Weights of a small mixture-of-experts language model, trained from scratch on English Wikipedia.
Training: a variant of Muon for the experts, 4558 steps.
Below are experts of layer 5 (counted from 0) of a mixture-of-experts language model. Rows are named router (the router's row for the expert), gate (a neuron's input weights, with its number), up (a neuron's input weights, with its number) and show model dimensions 0-127. Each number is 200 + 40 x the weight over its row's rms, rounded and kept within 0 to 999.
Before each expert's rows: "mostly gets" lists some tokens that are sent to it at least half of the time. This comes from a sample of Wikipedia text that the model never trained on.

# expert 57
mostly gets: "son", "ford", "na", " George", " James", " Peter"
router,200,236,186,230,183,180,192,211,264,131,186,268,133,171,184,201,247,160,218,125,246,213,193,212,225,193,146,142,224,180,209,242,218,239,222,137,208,175,191,184,173,191,219,196,222,198,177,128,206,114,192,287,59,171,149,211,216,252,187,210,242,260,243,123,232,211,155,203,205,196,125,212,186,173,172,191,175,230,253,240,232,213,186,172,191,242,221,189,140,186,144,214,216,199,273,195,160,207,195,214,302,219,190,199,223,182,221,191,173,152,223,259,242,252,298,272,216,206,244,199,191,248,254,229,123,179,172,236
gate1,213,199,138,185,207,198,212,163,234,109,232,164,183,182,203,311,179,225,171,250,182,268,191,229,220,214,121,222,307,213,215,241,205,226,218,220,285,244,212,234,143,188,162,135,255,153,105,237,222,176,224,256,198,216,176,221,192,190,216,91,169,201,190,206,205,226,190,204,175,257,153,202,200,242,178,101,253,197,235,238,204,164,162,215,241,222,151,209,192,195,196,234,164,184,223,191,178,129,229,190,176,233,187,202,163,243,236,118,153,98,165,159,218,224,240,188,160,151,196,183,159,191,242,227,201,209,206,125
up1,178,233,194,196,191,222,251,193,183,206,266,227,236,237,163,228,171,178,168,227,249,195,223,195,262,211,199,212,205,184,206,141,186,259,204,228,238,166,259,238,205,208,216,239,143,257,207,201,234,238,246,221,162,192,202,151,286,250,267,176,128,200,264,238,273,167,152,232,210,163,111,217,230,288,155,167,233,174,149,260,212,244,259,255,240,213,182,156,228,201,177,245,209,116,226,152,201,225,157,176,133,185,233,215,239,198,287,141,188,170,208,188,278,273,198,205,226,167,130,216,204,236,179,261,261,161,255,219
gate2,184,173,191,178,222,150,216,197,206,213,252,201,266,261,159,141,187,199,153,220,265,163,227,223,191,180,174,215,214,229,186,272,200,212,187,360,195,215,258,189,228,199,248,169,151,194,201,243,157,211,187,269,205,156,210,174,232,152,192,210,130,219,146,182,159,178,199,208,91,216,187,163,267,197,187,227,182,168,198,244,216,204,174,233,83,158,203,205,218,154,175,222,236,148,188,268,233,239,194,226,233,228,221,159,225,184,122,229,259,169,242,213,150,150,198,215,207,142,140,204,282,234,213,173,113,185,246,208
up2,178,165,161,167,274,181,204,160,186,156,247,226,241,189,182,189,193,186,208,244,171,139,251,235,173,194,235,267,172,222,141,138,215,179,177,229,153,187,232,249,234,238,184,204,192,292,157,244,233,230,220,190,214,213,175,196,266,188,155,185,195,248,189,212,168,175,222,180,227,153,226,142,306,134,184,157,197,149,225,171,209,179,234,197,199,283,224,257,159,156,202,198,205,186,214,125,235,217,159,163,169,195,223,218,165,41,177,253,233,165,179,229,106,140,191,267,193,133,260,189,216,203,224,150,225,189,160,219
gate3,199,160,202,197,143,183,247,192,182,160,162,143,211,229,105,237,198,169,225,179,255,194,223,292,211,196,161,145,167,258,271,212,160,208,136,191,257,260,136,124,143,193,162,153,197,211,211,217,215,153,186,207,209,80,138,202,273,224,184,164,209,187,265,173,210,151,209,204,132,173,95,196,197,171,192,175,216,231,237,124,224,234,189,180,194,246,194,148,226,192,170,242,276,160,209,196,213,230,249,184,181,219,170,137,225,184,224,172,184,231,202,234,130,157,252,145,236,204,115,219,187,227,200,244,209,222,217,159
up3,198,190,128,251,218,248,190,248,184,211,274,236,206,245,260,224,187,204,173,217,226,166,240,137,184,197,177,218,197,284,242,187,258,166,179,159,145,213,225,140,243,160,212,134,277,179,178,240,142,206,208,130,181,277,251,225,251,242,271,158,256,197,194,303,101,180,169,233,203,232,223,174,221,219,212,215,168,182,192,180,115,187,220,214,210,169,246,197,181,132,218,203,142,180,190,217,126,144,225,238,141,252,202,177,220,238,122,213,199,174,161,180,217,240,146,174,160,162,170,211,241,221,181,196,247,149,255,189
gate4,259,216,205,227,243,230,262,180,190,189,299,209,274,202,193,178,249,316,227,269,175,150,204,226,157,225,186,166,208,347,210,247,220,167,230,219,185,198,185,242,225,207,175,204,205,251,197,157,254,231,203,245,203,214,266,159,205,234,184,245,293,215,132,209,218,224,238,223,245,226,182,189,203,164,235,233,224,165,158,202,219,200,207,246,186,141,136,183,143,156,195,213,188,130,223,216,183,218,199,179,202,196,226,170,129,214,233,111,145,289,238,136,235,192,166,142,243,173,219,238,194,152,230,250,202,197,202,219
up4,201,189,248,287,221,204,204,173,105,181,139,236,241,232,190,172,209,169,194,129,177,162,188,223,171,152,129,86,254,212,221,197,176,223,252,293,147,253,222,213,214,168,191,205,131,184,132,138,197,179,249,253,236,190,163,188,217,203,207,190,184,244,262,171,234,181,238,144,213,257,186,205,221,161,223,242,164,150,261,257,182,176,211,135,159,223,188,213,183,187,204,224,166,124,279,194,200,278,214,203,192,208,227,273,130,259,202,199,269,130,204,214,155,215,217,225,197,214,222,193,204,150,234,262,190,178,208,142
gate5,191,232,165,201,215,200,160,121,181,188,178,168,221,270,196,162,202,157,155,191,211,185,112,195,130,228,126,206,199,239,223,230,173,154,209,247,218,173,243,151,166,233,200,220,229,220,212,131,246,211,289,169,123,213,158,186,231,228,96,246,194,279,236,199,234,158,196,195,333,261,212,183,207,174,229,244,85,207,225,291,185,257,189,184,181,198,178,188,243,193,192,191,178,139,192,196,269,160,190,164,160,250,190,187,180,208,164,165,178,163,158,160,290,171,238,240,223,192,200,209,176,196,226,216,200,216,179,237
up5,218,159,142,146,182,246,252,179,198,137,209,130,126,195,249,228,148,202,228,240,272,226,261,175,174,248,200,112,224,176,243,218,238,164,265,218,233,196,145,265,137,205,207,218,219,238,222,221,198,198,176,172,93,151,213,219,218,221,210,200,216,254,131,235,230,169,188,165,237,176,173,129,180,191,255,179,245,182,224,259,118,204,240,215,241,217,235,162,217,242,182,187,151,131,189,234,223,167,218,278,232,238,238,145,230,200,163,257,186,211,267,217,221,225,135,260,234,238,227,114,232,172,213,229,162,191,216,214